config.toml
d_model = 256
positions = "rope"
schedule = "wsd"
decay_fraction = 1.0
dataset = "wikipedia_en"
Below are experts of layer 3 (counted from 0) of a mixture-of-experts language model. Rows are named router (the router's row for the expert), gate (a neuron's input weights, with its number), up (a neuron's input weights, with its number), down (a neuron's output weights, with its number) and show model dimensions 0-127. Each number is 500 + 40 x the weight over its row's rms, rounded and kept within 0 to 999. Numbers have three digits each.
After each expert's rows: a language model's description of what the expert responds to. This comes from a sample of Wikipedia text that the model never trained on.

# expert 33
router:478464507481472481466516449467531513521442489537495543464486451500494544484497491551445437464534493489525434487531514457443487508481513501500465487425546482559470605418405502522506439438569512477483513584523485473454503470479468597478507464553575440498521457415479482433448570491510569484470461522557488444509536511549488488510543492503569531477460524511438541521536512543571477470518
gate1:481496458493525544488454506559487556456474554492504504471504517468449513557435552496508456486498482547499521460484442547452432511527510529591474548440465523526532479506472414582471408546496475522484536432536553486455471500490503492500518485519563535433535507548484504549455463516513487512528472521496552463468507563500434496552548477543548483486561520512500545419416508475515506551490
up1:447421486407499494537466450515521509544506473513439497450464459483521469440487534503503542531433456602569499580489522559466515538562534487593478477509525550449559489459513519472555559474431430505491502567545517583483484474517490537526482540527530521517552558535466574579512490498492483516473504450532523544559517480485474544541538455531556440531473476532503473547553464552507476526520
down1:452558585520506514480436472482467523459540535544505540532505462455507522439519501467580473538556517510439531507589475495446452520500462446505546526525515496534464489516489531372514475458521536487476552528437493481556513476469473487543489525459519487512455427519482589469493464465499500497455482631510530565541538457521522468514494525491526481466398454510450532519509430501516508605506
gate2:570547488568517523462511514493482491478459545556564506482476524566474558466457468586484477527432412512502592537429439505499599410491422476540439433546522537577510504535545443547537528436485527479503431548501507516535480477545556516433433477519535530527571447494532428478507561404468487543499508499454437450470456507504474550481525479480554454497486462485483453491473496513512460497433
up2:541525458469502460483502472567538475493542483485473472547515563489495485514533445512470498513434529504437463461460496531552559530537448507508437503496528481499519450566520561523533521502513522464519443533517468506479506412489568471469529495447538546513546449497455481517569594457465575529483555455512498422473515558443529466463565454479479443476455461481470478478583474491512565529415
down2:440514421487463515442473495487574520515526456525510506513526509512491517571536499449527455571500499481480410504456531497435501508477490547533563564457480502432515543549493502495548518523522496467508464480510428528505467494454490516556507476543504522490485457516485503488469488481509584520574421479490511492473487521540444578492530492492489506389540424475486438454453501513455518550498
gate3:447468508535527562496474428519556498433484566492468513536497439511561542544503523529539457532509452570585437545489463479537497544487470501484489552478503547530526464550512576496492486451488520511505464597506559480564496429499505512487500513466474486542452471525421577503517515550428542417481469525524474512427515447457442464510539482537576581443507462480551491526517485478529508510516
up3:471481551545500433508460528495582503538432464399513561575513475499501479525501494452510538528528499490438492409497488450497511537529470460513494541445471456453452475430439447451542472524542419530411527499506466440521447490408465536570545548547502462417486483419557491500548501554501529541452499549548516464516547430470509514476504497529485524561508486489418509514420450482534507535467
down3:449467516595482448575519482493429535524457487460457487512472574464520529483517509430499517503539541505449462497562504535497566528452524496501507500599453545427445485514513462496517476510509466438490492500501501484471503492448516527525536486539527413556505588467485436509446544500486480455543453529437520473490545543526459474465473454508451501458470504461539469510493527502578491515516
gate4:453468523498500463473529509523482532452493489499502594481537520456486466514545487488457486499437519501531501439462531500523498446512464430417519531480502488482455437463553542500541557573466583537534476458478538494489537515517531547482527476462478515504518546543510459395521543485454471447539501595583472564563477434514499542532491432534505540598509458459470558506465567532567427492541
up4:515437452437492534512538450459509506461471478548553488525462548489466425529535494469508513536544583465466566488483567456508481503525507553536484508457542469501520504502507480484424491515494479568511499466505512456534538508571507538498500549491541557514579534541553486540495435495524512556535507529475503495568552419452543510559461531579494538536500492495569554543535484449566528486513
down4:492528493499434550531525464571471528547554522524536495528494404542450510466470464514536496519560517523568496512503406476449509393504536454504486532470509473519491465499522495480490470502516541401452476509508521583487443532484513499478468442425511505551492473523454516509514540484490471489513463520503447536523492509428499560489501457481562460437497482489500513432435405581491468541529
gate5:496482542460554529526542515494509503563565550492587535530421496491418427448537478436470574501517535469531545496494462445555496505449401492515537478483562482528461532478575462488484523574541519446453465499524475516501570492558478390520528574499486552528491529466496475497507451473492467518522535429428503470459469485532453510493454545491526596526457482604521482538539445489496549477459
up5:495489563523509584503515441494494531499458426521506429521511454535440538521461497567498461559480505476476470446498496486517473489490469487477508541510521496520423526442506471491410482480589527592497537485489416516497533475448534551481468483502506501487513527420466477447518492547549519470423493544487487476589488538536499446490457455476547466515484562488503495490486469457468505503468
down5:582498480506444512542454546496503511538488463555432471565516539463534480426496497533513477513384468458524565515449577535470604504496464499602469483521535505502492499584574491443519550546436468495466549459454521461468507523490482472497487487498418453547437532550499484507536463480463451448543541575505430508444463531449517493470492471442472524508503532524480492461490507430433566501512
Description: Letter b pieces. Mid-word b and similar consonant pieces, often after o or a, as in sobriety, sobre, algebra, plus words like current and former.

# expert 54
router:460464554482468516444524435496501540573468495429478541495517509535474551479512508557539535526463549497523491418502545601510461468451549492482446501436447470487436547442485502459536520436490515545490557527469523492474459483430511522450519550450502492495544472471516505515501465479503398489520460531537458533537494466538544564489510422469484440564541561495486595416488518506491531496538
gate0:509486503468468511521513518445514567495461482488480463518494553513554502433425527528538563467504538491495514506480418494511522500515495521476508578500517529415490480470492462499521477555498471511605508536424501515522487504545565518501532571456523505546441438520496540554512459502550483482536534593419479522491562540446423540514487455420530433422459488520417536552554502530515466503473
up0:533537515574501459456523559520552468543478508553504536506482387476508564451566505486494417534505483503430517528508503438448454431525458526563446460481515459537551509551484456502503532500538467469418468472556547547494558504476549532478434520419441484507466516539566535506471553441522543549483447457530506477489514448522467489540477520520459503516497497517561518451495450531523506499465
down0:528496557516523511489471497460497522508553493444519493515518470531461502524523447538475550502499543496417504523508460514499534477432495520488470497437525517555552498499567518529442528493494482492528466469536500496588440492511512566430472460507482522558571520507476488463561561541435478509501478487491519525543529520517545494509451430450499502544584525439413506458480454506532477541410
gate1:529551508420448548461448543469510526478443502509473497536501507447503548467527497548498526506531513523547530466503474522522523481418599509491462521533459426532450432472468493536533416460474491544514555503531500487530495511435478510517486570505499460470503544499483516523596551541451497484419522490559395445497455453561513510530537520475592509488443487587525532421507565523509423543472
up1:524423610524474553521518513514489497542566460376470535485509490435409561547493512524473582474489449549523510547552518554390497489487514457433435502473498487471481524551555509545529512512508481506519555485504521534478497462492531491488533492490499507446497521507532515491488507478463529473501461488514477494554529522535474532471441507475467513546519531505499512456510537476529466475487
down1:478496519517562466498495451464541495484468495470506482501445477459516549485480453495487473454488538447419492515580455505558514496523436474510550499547411485427481491515528546431525523586520560469483471505560365460510461513559516428412490435458493457521461521502499510530557489476501467556515457518515548545394544511493508532510491524397501463510509560476542503513516551498467522450474
gate2:432505561458506465506513499484475560468457454532541539510449525478577432525549530574489516495534528422464470541418563512529491510549506530462485493476478455452470460492483393407468438530491537533494574525425530453504554431556443492465485535486527517542497484481414469539609470570457501520510486489516483508497483522570505462432558534545551448534568467489462496531473563526467474454540
up2:493534527468500467525454456438483564526521430549490533479492517474449523553614498540482457501506535497532500487516541474455401480528498511466521470501514482516426448519468474489569470488495490571485531455619446446548551505568428493451524504464464502488405560523492456481446466482461495485440505508538500455514480521494467499460462518502443457484600544433460529434422541511503469518490
down2:477494477490493451480518530489509501495526444571473500481472506533532568445471493536535478480526519472504534589461464551436439483529512429442472449506511469477429513552452580515530526407472457535491483484510519495480514572511486550527537541478501508434498511528416504588498538529440531392534496551477533502468478568493441502583502583500407494474471470475486480495529469508479531493513
gate3:424457482533586457453493481478548480506414623502419440480501503543498492490537455536423416469424507537453551428547492498573508499434505494488498467488468463471456468450489504469532536530544485533469520551474543543519459405500494530512476473526554450517551442501470523503497465550459473415446477504484481457509498457490525537489498567452499455563505588489543501487479481517483483547471
up3:445442503508520488413488485477494443436422543508487475541485567507468487473572481514442421496458508461501494476475513589496516505448515450481506501471516503476448497532523497501497499497525488523451525497532486461565435472502478529470464527440547509473536508531487460451548429517444486460505496523543485495434516499501543484519538577459526559491439482479511466433485441548457461508507
down3:542524513521494591479544578486481459514518414434483536451552553498532491415385524465506577496452516483505544476423488532525506551488569514522477512481446504483526562540543440462529498503499500475477490462471517473452515510473505540438488512512459476474509530470486464578455556574520457572525499462533438521522537453536477450559541503496470488534533472405527519500537520520479543499506
gate4:474480525619534525572501454466454536534547543495514522524449519512563511494549471569534541520510514482557464519491448511461537445484537483528483622530523420482490521483450529468501491517544509527546552466519574497447518502495503479470512565533564539475435448519502469519484470508556531464491565541454527525482467465527521500490487523571467500521415526446504471597415425497509478499537
up4:455469509590533574534433491523525494411536578480513626524563486482465553567424517507480511471453508476578461542513481511470507494484497447470491539453487529451502477506526517461489500506518467513531471506461514474499483543510481480519473486569487554440520457504532518450414509539601478499489535461461521597494517457500519520428427519496467424538461524498513532530539507533486510545532
down4:512521483496474495481496540483540454509504512462466524485490476576511511492459503438510526474488475486559487552462513507532477456486454515462509504495506506516487472495462502497463525496569480479484389412570526457513496492469516440547589495554341406522498538542467490539440468435510425512517466501511528509478463470501542553540472551507588522574470564516511567544501505584548475435582
Description: Adverbs and modifiers. The ly and ally adverb endings and adverbial words like not, also, only, later, as in emotion-ally, close-ly, apparent-ly.

# expert 4
router:531536549527540499457544495527501518557535511434517517510532488501445517494535440485513536520510488516550508514530510546570534445449537502527565543480435473548523538554502438475489488488525511455503568576489444536435530450509482464395506475500485451498527528517587517462525525526486453599545504502473493481441564498521526527453488561470504502446465555440419571466429531536481527527494
gate1:580542553500486481515450523492450507546406538517538500493496512554479411501516497463470462544474507497563444517508490506520486455498555488488509478475456506550512483523448525436457548506490512488596496429453487543460504489592545473522509505524520559461453571431462403467486448550404471567481532546457478492485509458492546549542476486505417432545421450513477532512490498458456557524450
up1:444494495455502541550536514499510480513510460500461449536588568445557502512529487514448553489494496510493456495489499497532528578542452509534486494512507561530526503523505460502469536485463490590573555510507457452543513502488475560571504504556539514486536473499497533568507547496448522460499486528442483452570475488507587479473509429470456487505450409526558527484518482464521450506537
down1:468485539477434449460477516509477508479506444433499447544503559481498486430447531522461513454523498472506480526529493515485494542509429553499452476482513509495509541506445447560483474512550465568512490470375568559480460567550548486590535519528467512499476459455517531516442428484482498442521516531546486477512471391486447481534507525501466486560489525524485498505542501469516511506514
gate2:386521468490515486498473568467455542558527589511512516517540461517494532465451446516522504496507514544433470448473468547462526511458474553473496504492513488565525491541530478574524442475449525435525455548482518585479475547557498511449479538499459475469510544561570578535476522508447518525540479546519477535460466543444469528499483497550545461499538464507495521440446430496454515531479
up2:408454446575483522498480522461584489488458507454482540564602494531504495583495491476498458474432447500503514470451476467503487561514485565503483555565452447469509577512524584507475508471544493524612493471505527492566510504523486521454559497519475508507488512477451569502497481516518491530506541581402488479541428468573518493500449507589559467472475497486472466474436483511505483551426
down2:513420547524522550532546502439500461460506513540510538472496482420508508446421531503475500452530537511543508469569531528449557495468550489477480535457448502443454506529469501542470437561475586469438613535470499459427518524484507575478483485534507489480498443539434519543469574487456475455540501481463554513439547459461522535464548438520496498506524462494529560468492478488457580521551
gate3:541489509490524465565521502479479537542426517477495521515413510487487471464488525464519524522473436509521553534545481452545464534464505556474485499513495509590441532518522497394497466473501545508587557470494447489464508511488481494448488520545564592461493551498451489503472527503499489462472539439464500491510513456471535492493513480462536453499394521536503530511497480534530509497432
up3:439518486485483458468586553446535513535504518404425548464493535545507504526511496444488461526517507532478515456531462450417499523570469487503554523490492554485491475446453508557392451455494410518539493457459508474539541493468466468494489498445520478451527545476443483446540461489476564450500548499471529503590421517465468443476513535508477455520529563503536470463470576492531540450453
down3:459529575479543558452507543509501507517489496429523490533476441506546453562519532509454473519504522539524501494506480570521557436545507560584497541585425511476428504481500404484532435449569515527523617473460495457442496453486537555480560494431454528437496536483518450506504438491526488501540478472496567508468464510567423568507504510540452518562508556506480514536517498564500553477564
gate4:500543441452435526508474561469420576549447536500421519504500552518477564534413485546452526505503495529492515505465457506433500517483518521574451430490496444628500423483514482426532447524513514493523544543477561457464478467478477492609459517534481531461504516486537499596489511469532427527502456517508442518544485565458506440478476478482479569490457563580529520477544544495489479524499
up4:454481525454506487526523483549454523498500494454577455499499418545428464495533468572467554475459413480553477601546488516549496490466457540515536437455545443476537501513478484516468497566497458471474477468476471535437506519511499430438535518507450564501445441446477575513525482533533558514513483559474499525511546481476452521416525508442527596517510477488469462532513482543496521573469
down4:493561550470539483497531525521459595559542488518499530543526496524500383544446576542504496563591523517413430560476504576398464534498477553502545563490542515548499523522534485569447508505465440496465518541516539497469468558499544520477564469504553562486413538484501576552516412534486503535509499467501481513496436439450591476498496522504435455515487524492520558529418495507471456497504
gate5:479519571503570555542518539467448498506461508435492468435482554495474491596493476572509480514522527450487512463554553483599526510463507456473555508502497485446494469534510431531540530519498501559557411467531538482537589498445508554582468484486468452483472492524476533498573461464516468438547520554435449512591552495446491502475473442475474499490535472527523464594462463584504547493478
up5:457571585557471549503520506505519551531431423466430502518455473457466464502594543486472527561494456557450420533524496459534506497470514544504458588554459574524453514531535545442548471552443505440427493485520516480539478480530488488497569499509450415433493537471497525438517474507525498522433501485502467507466566482518525485516456514477449564447537533457506506511531525490461449477481
down5:533515566491483569504468567496510484447565473527494497500493404469525504475540537530515445432434483571499426514492467562476475461494389442561540511483442542518513529482520569463479495605566513525515501494531536523459538478551577501526533514536490408505469543496409471545526527483493476498435474449539521553566462484462579598521478550527412503519525475489557550513481455519443475427497
Description: Pronouns, auxiliaries, name pieces. Personal and possessive pronouns and auxiliaries in biographies, such as his, she, had, has; also the mid-name piece "ol" in Adolf, Lincoln.

# expert 60
router:485448469542566505568577507494532457455521491538557564509545519491520498475537441526485533526481526505510508465516466411451441559521527501431537527482466502414418463467507486547536413452558466458492560467510501489466503427522529493487516436504517461513583501465525488501486516556533550460537553514529471565456526456429537523553556523505492473474468524510524503475440503566567517539528
gate0:483544491469454497502475475499507457460512520502542496490539530518481478503443497510527537481547546473469571446534462448469507520516528463505475396492490494426498528484483546540500486566416457413562496532463483396527458446594560487591441509443442468523471510577543477475468508555459551565458536477486557542489499420528512489565547522424532506528442548581476563523518543519500549506461
up0:508525473514463455507526482443494445482487488488508539496458520476522536530495516454435466477492508449511543429521554448478502510547522488523501512540536514473437493487553568527480492453460442527436537580522537488563477400540497526518525497487482482483503510442422415592505438522572534537488485476478497534466502544549529536509529480443548478476482448518473481471483570446464460596427
down0:492495521521546500491468523440504511494504442509535476534428494481453526516500551567487560472396472454562558508537544458529505502485496551541536519505572495449528487464570497504483520553476511537457488453456483442467542505449491473477470540494490553543506545476505485523453528503450485504542480518505526484460541454433439470512437526464452541502466562522532452512564580567523499496506
gate1:524528495430568537552480496480507499551557545492570480540509510527468465574478540467525575445504594588496527536460453490545483564476535475481540508521509584444526439472481492539494465535546514572509459441594518535534499543518550578512529453523493432518518481516501529475522500474474501559551493478468550544510478473448515511523502511536522500471453501549519458475468488519562471471489
up1:462500491461492538507545515512567486474515519466518473452510495515553459508602454522448479513533572570481567541522448485499513495521511468527491524497565467528563488479481457550549475479523456476525466503524446496477520495517481551524503585450516503459524543392500477562429544544545423524461505494440557457524462563541525479486522489434468551517595511462480461545538576541450557535529
down1:474454523450557481434469498448491472478504549493439535463527461453501512501482497473413478544512607441496587459484534491513485472571409544579506456483442503520500468475508505581467442515560490516467512490533471516506501472518552525415508520459525504399540485511510506516494455478559499442515435500524452453514561493505503492513530507560457532479483539516454560485408540481483522442503
gate2:494531495507461465466454565495524439481523530457539580462556512542524528511548459555552492504492462466515438513461549510515454512486522452533546459523565449462462533450571534468617525549412561421425501481478616487473479503479489532505467516456516486456484491536522459472486494530494555516494548484556401546503463481505488472502536493503454537488464486526534468498456467536548524454544
up2:471538441512503521552472425517451532466577501574466463522543491564485519537435505523530439485528523522509555537468469494490550532537485451512517456501503533565437558510460466546484512498516519497591452546530483501483577487492486462538575560509482508563479468478481439426438557472475510505434462531524515513540437463504568503481494491525466559552488458505478564553481537464474524507490
down2:522560518473485541520440476464520516508523455503447519524531508580522497497514500531475420534429442510500460427478525532491460490527473463509452529520475456557497537570504494488596504504444552521587564510549471487475487514529499475559526451445495463470590526495529459505459504475437535532458478566517458561485540506558525512495493585526485500551528557398532468582518538411499477493522
gate3:494462573474447473467550511551525515531527419546542497497517528484487510516508491533527572511524437506553507502521477568448417499475526601472473503460419460487556518547499454564474583486453486551447464472479511431511427536519569573502430491531519539470489488490551547496456544539518490454410474526496572533466498547527469511585427568476456486465504556463492532457567586491517453453509
up3:532493536496498533444476457520517547496464522443579477448533420495536458491513495479449441553463531521521455498503440536500515462539611527550475462497518453614424534489493537537466505463483549484570486492485534472451516492507402500499539493538478441473452463492504424525502465480549542460503530550541511559550530414535473578481485480489489493432480430499518495534507473493450525495504
down3:511461491483521472506574538492458519493587470547527483452523556509531480525488523525489393523591461501550493496500514542497488476507444572439509469627506535586488461529467464489541558524504458438476504491525528450469524458456522466530499453487468557523479497540470476487475474549513507515510453478468503435492435458539513447444543534469540499452442465543532521413450455510611479549436
gate4:580481524507522532495545510536565455496529454458452532486536473498516457409488486535541542472463472540596464495531392497456493534435466537552487472499447459525454555446420529554536537491500556478478521525581480426553467479481565480489470543504553437423600476513455530554587478527571476489567480481517518433514493402502515557524539520441439512498499491506448522481479472552489534522489
up4:481554497497526557505410535566459473524488460446549496472429465485594494548485517465461501490540481447455467510572535480478444464552473496545471538503565494533520532467570515532459511500464561530425501527504502498481486510507400513522524495432547525479472452467547531507538466565520520487489544454533516467451526544503549496589537418491567503459517464502439516546515484554426483489503
down4:587509473506412488486478559427448539497492519550453539426557569539533536493413495536508502494535537515565486512462515508459536510515548485495450509466468575477513539512527494516471546502471533558457440537475576463501458539471476494467473439489451515513513526455481506506437516483552478558526520495537573553527522498550599438513554527438514535503509446417512537547472542500437539519451
Description: Ad and mid-name syllables. Middle syllables like ad, ab, cent inside names and words, as in Ar-ad, Can-ad-ian, Per-cent-age, Ar-ab-ic.

# expert 25
router:462520607456559518607547475482559546447444451521477462467554498540407546539575538497523525439472450538522465501482429446436471463511454517533562455474505497512507513453515534521543511464517495461512475500501472461507481438503492543502508553506531511531458511521532523473497459478453534571473506571543542511547438538525454522503549514495513507435487582552492528573506469508499476502454
gate1:490465539493503505550529499470560515465515521513580590461557526494508541566584497506461458487543510463508490437494410508468499537454416548502444527516521464461495494488464453531567478516556506500551495473541504482512498501480459489492440526485535469482406477436510517498501417489466525470500500564470543602537479477526497498443516518513515481525489589572491550462489502468529481570542
up1:539506536495514529488465524490443477532472503411471467518525411502532527500547450518456506514476429488471558540513552511455478557481519492478568479514462473414472586469557452496516502490505520540588556504485493508452444524478468487522571484551467517490487559500470557565447551408559525463499499468504436412420519523480506478538480519470503500464534403488442496498521560577479498478462
down1:456498465522515472542513481527524519514553581515585498457397507564494531478492563556411522492475506528469532582499511466480540580533517466435472506501434507487483545558561474530504538444536480516483442443408488505541471475503472548543563579550507492492456543507555448509475472485594542420463562509458505429464531489519451507482495548419465477532454505558549552481497492496510515471476
gate2:467434495425519423489508508552476584518487530488542507503493488508471540488564493498454597483502471418507480522535583485533545501429528532512454470546452574515521483454492544470510499448553521469530536506464494394445511486525538540470522564439432463545550481509531539562488451499535563494531462451454494443586533493477514576411568507492494581500441552492450471514506440465515473534491
up2:474558435480574507453501510566499507406418474480580412519440518497564495482485495413485587494477594483577457527489465491469515566473550479513487545502527468507492435516503511518478572420574530534540478476479517470468525575500511510470473419558472518484474552551526520447411547527533462521488479456419422544475495500507472540562489537476487569536539527633436478484409526465482500533473
down2:531485522507468528476490518462454511467503450522424491493460539488449459533496472525446496547503538551480528459477467526564493559477541540492512473537512629541441492429502414478459519506441483483568560512522491459510522500454492539560529428494496461471513459450548533539534557574502484512513476473503421480574488495480543498448526554563490511564452510444545508579540494515456505517568
gate3:502468530488493569526483540533520472538465504571574493509466488497451520470507558522438478548454464541579514520472403460498510510523489473568497511483450470533488508460506489532533480497483405544545578503465515517544514466522469511535467592508448477492511486478503533494441472418532487527483500464474511587510506448544472497445573494491477439540548515592504546574506476471516498541516
up3:520477572537532519572548557583477532482499614501551446447469407538437412454510523531480477560456455469545499550481508481541473458527448523491478511516520499502502500520467502441572526486521487583449530442441478463507502523459559483519469555478397476476512496528488520547463485477540515476445518481437442512595478461533551466478480497525543530503473518545523537489504462563450467504481
down3:529478506542504531465519426511533535531512506533479468442446465543499474522551492571489453403562474515541510466456497447549469451507544386423482512521492547478476517492529526524493505565414502518478539528508459473526551495471509449489470463464444564451494493472517500464491421543437534513549556534479504492476530456555494497497510513493570470547535472493511510481572572506583518529567
gate4:463460520568553493467421491454493534564538544509478583526505522576536526518500480506464541472500553546483523501556451522487508485533508527431537532457523536499513494462415564464539489539492468495482548541460487459485482531505421480489512491440470508585537469458532466478503491463503529486559474532574482543505578564550453496451413473483550498494527461586511475438542552500581545501478
up4:527502481494490503517514537566523577523449492555467479491472457500475419534526481475482570489635493522483524483503444478521512495548495402485505512503456488457584475458512497451515495542487480456518509528487584481492476534530516511591510468497534443501526455393495499577525513495480527472438511492506534399532509561428511457535557404584439469495514540448504553535452523438465480424475
down4:607544478471443460522527517581530550491499497550508452504531493487506534561509510516507455504442502556492521451498473451462514490447539525527551514473470448463516526518487498475485479493504538539550412557483476453501533495518473408416485517467510489484478493470470472551550481461447496515555501481465467496581495556475618423505529521489516508540538463407494555474465455517509510500515
gate5:533474465562476419509458528424578526521509487526524438496518514495532500514462539555473577520409545444499433521507515487531540492502509433469565502579426531453455448481509505496501518536487439514456597467494416534521477559428518495450557555531502554473455525499504521523507472578560533466518542444508570522473542440510515536574431476498564572425528474493528531471513503521471508470518
up5:495467502577492490487456541482433560468488481481530470466562506493476467478541590453500559528448456431486480492537569439481520526440518569582484536452515536470442517485482496507520444451538462448457506526434462535532471484545447582489529541596515494503529550595519488563543543541559513483536507497557535450426472489478567520500486473488452538438547446509521513461501517523475564501558
down5:571522515434462534488543354489483561503508485501511491499447446531499575517512496522500478503501485489525481520456538488534497474450556480493574530503422476481557530463422499491543513527558497499518477468540409529442481418500512392547502515516449486417541531497448495450569481450454493466557514547564455505536539501460513591553510466538488528518477507455577534498528511439497454487544
Description: Adjectives and ef- stems. Common size and direction adjectives, plus word-opening pieces like ef-fect and b or f, such as large, short, near, north.

# expert 1
router:490530498513569521491487475502424464489531461531462420533442578518514523472528530503487518451525507491477494441512506478470590446544460489530516561454531508524541488478467499549536471528471582493493410525430495474466467483469526462507409521544470473444548479461471468444542487494422518540501470490457517470486453543540491566400524562525465414526559443474498559427520503494516569474506
gate0:539510502470515505466439461474512455458425487397519460531453538504482516478528525488563456522541442510476521478441508558487529432502498493461591463471552534535478498592492487565495490548483557435555408547548474456498524455513482538550562587506539469474521514516496508452574392509554504441361465558485481504510513510576453541533474445487473540537512516462553453515505548504544497527524
up0:512491534526491506555448549546492582521488507593495452569542448565508505601516476569551524504456542525484428537453451500542552493461546495465511505512518392609534544424481505533478507488499507497502486559524498524580430570462473506537484414457534455571454482509524425498429505456541537527529550529533434508510454503451472472564513494486548497419441525432528568467516538477511465540470
down0:549552483594480515503497560447482479526487519513571454535469558498575432546516438516503491511500552470528540513531442477491401481433529517571558487405530479497466393507548524501499460550511524505540459525512533582541501480540481545530473521446444559545494533485577510538477627520547495481540448496491471498561464505526516541513518477490511489499520505563463488483482512444465493503465
gate1:457540589428480433505410564546461515426450452445516572499503475465525523461561566566553433520554492444455432475445531468522563503467544534577510508549502443441513499488527509509491437451531604449544538505449469480521509485521419500527447526495542529617564544520488514471505496500512525524478456529468549470496518546551453465472528475524411489472530488512502414543492462509498504492497
up1:549534533472494515529440520498502519423465481481455404506458538415477549483448515529496480481489519493493522515468575491480404528494453553497507564568489455477458518543489497462566485547490430537507594499462512471491503478482558539557503497524469537517443521486448511574452451564542484429602489508524516493509437488546454596560507550396500497499488564521548478475509519532427463509535
down1:480574526582480482505520421483554497450517521523504575471510473499528544475528554373510537538536432449432438504498544503498415452529504503494539506484534448504486507532526476463534522551454500474470473490439501533469438543580496451476530437496582474503552559483555561459441518557516466523479565573446523501503481562447419511545564454548504502558460499502540512596480515440493502431512
gate2:443483515512474497501553527544525554478482516529464519476531527558455511566453405473492496462489491450448467547514471535513495516497539548514492421544452472570500415502499457519476536427543553525434447526560475487446507475532578523518447542504514477520478515560472496518415459483497480529500521475443539582476475415498510559475478510466500535528469427572516542527523505488482460511492
up2:442487504568521477549511473491475485557538541516563455522474531588470535483605444519507511539498414531391575408491553492490524513479531503501514536444471416545505467507441476515509499492568536468542488481484495523464472510579572420517510553418604458470479551480461527555561493480559514491488539451432482461441499492475497547467530524556485464556512488536540509558540513469473515435502
down2:484423473481523487560512491520494418496522443546521541516575503556504487536489555497542512528527457519518452486440523506466479417512591512556461546450467545482490538540561574521562570456433498498502545510454465414435536446451503424495451501498491393544563449506493525579509560427501555425544553481540477557457462527510468493492472479524492559507535528556571465516480515437480472526543
gate3:499483567481600525554443473487552496540460473500498498467453534502492491524506502505482504489501489493497466472611508447499570510463557482505457428470518541423532467510513507490568553491505518483502498552509516493563560575502402509436500547455523566454485481569532569430432445544460492538516541516483480489434485526531547512528458525453494482491499481536457498534520542406545527459446
up3:542487464428517518504423529521461551470510412486495510534449507454507494486505537512516446492458551493543458517457429548475445569483445532567529545421543528511480464505538473499522433527500512538477521489514473459477499514434530499512581512506491517470521532494503495490551484460522491476497525431585478524510499504439450478494475534480514541482600483576513473502529482478455518518513
down3:500502481503514504497513506513452560452523534502459426472452518474509495479490448505508508475548519465481505494503565491511508526485528397524535505542434465477454477489534601449543475500495539509467524548434537529460475519473482526542559534591458524551520522439498547504491479488524551501456538506441468498529409514521483504491465458501510444605514505541490429464511446524561458485407
gate4:496537508503477516494467485470512518551602631496562468496485538491495472519471524494552526492488488518513524504529522537470490535526448494535519520466516458561539463512503524558511453502477497474451431575490544516351420554470512561482439482542591512548499472500529521505448527454485470542541399528467489455493487487506516483470452543494546469497582507446490434501501513433455527536514
up4:495421542494551480520542480499478510463491533445468548440488463578500465435482507552499559470474471432559508507532458583481544546496538542539490557508474514493517538533551509444562544516540516490537472542518529462497541466540424480507570476456553501459562464565503485495481467504449514481486524474571440544498476522539545549499516504507438523546458544568492497468563556476482510477481
down4:449492481450520524489453498611508599536475533547475566417523547536526499487511461510519507573556494508482529414485503506495516547494483470453447535518496508468487577459517520509534474544399487576551530546524561539514541545554483569482562498530553558469496504540507462507508479519509495574521516478522489587537515516482502531484543499456496510499499472448528496575446481478603518538507
Description: Name-internal fragments. Middle pieces of proper names and title words, often in tables and non-Latin text, such as H-um-phries, Air Marshal, Museum, Hall.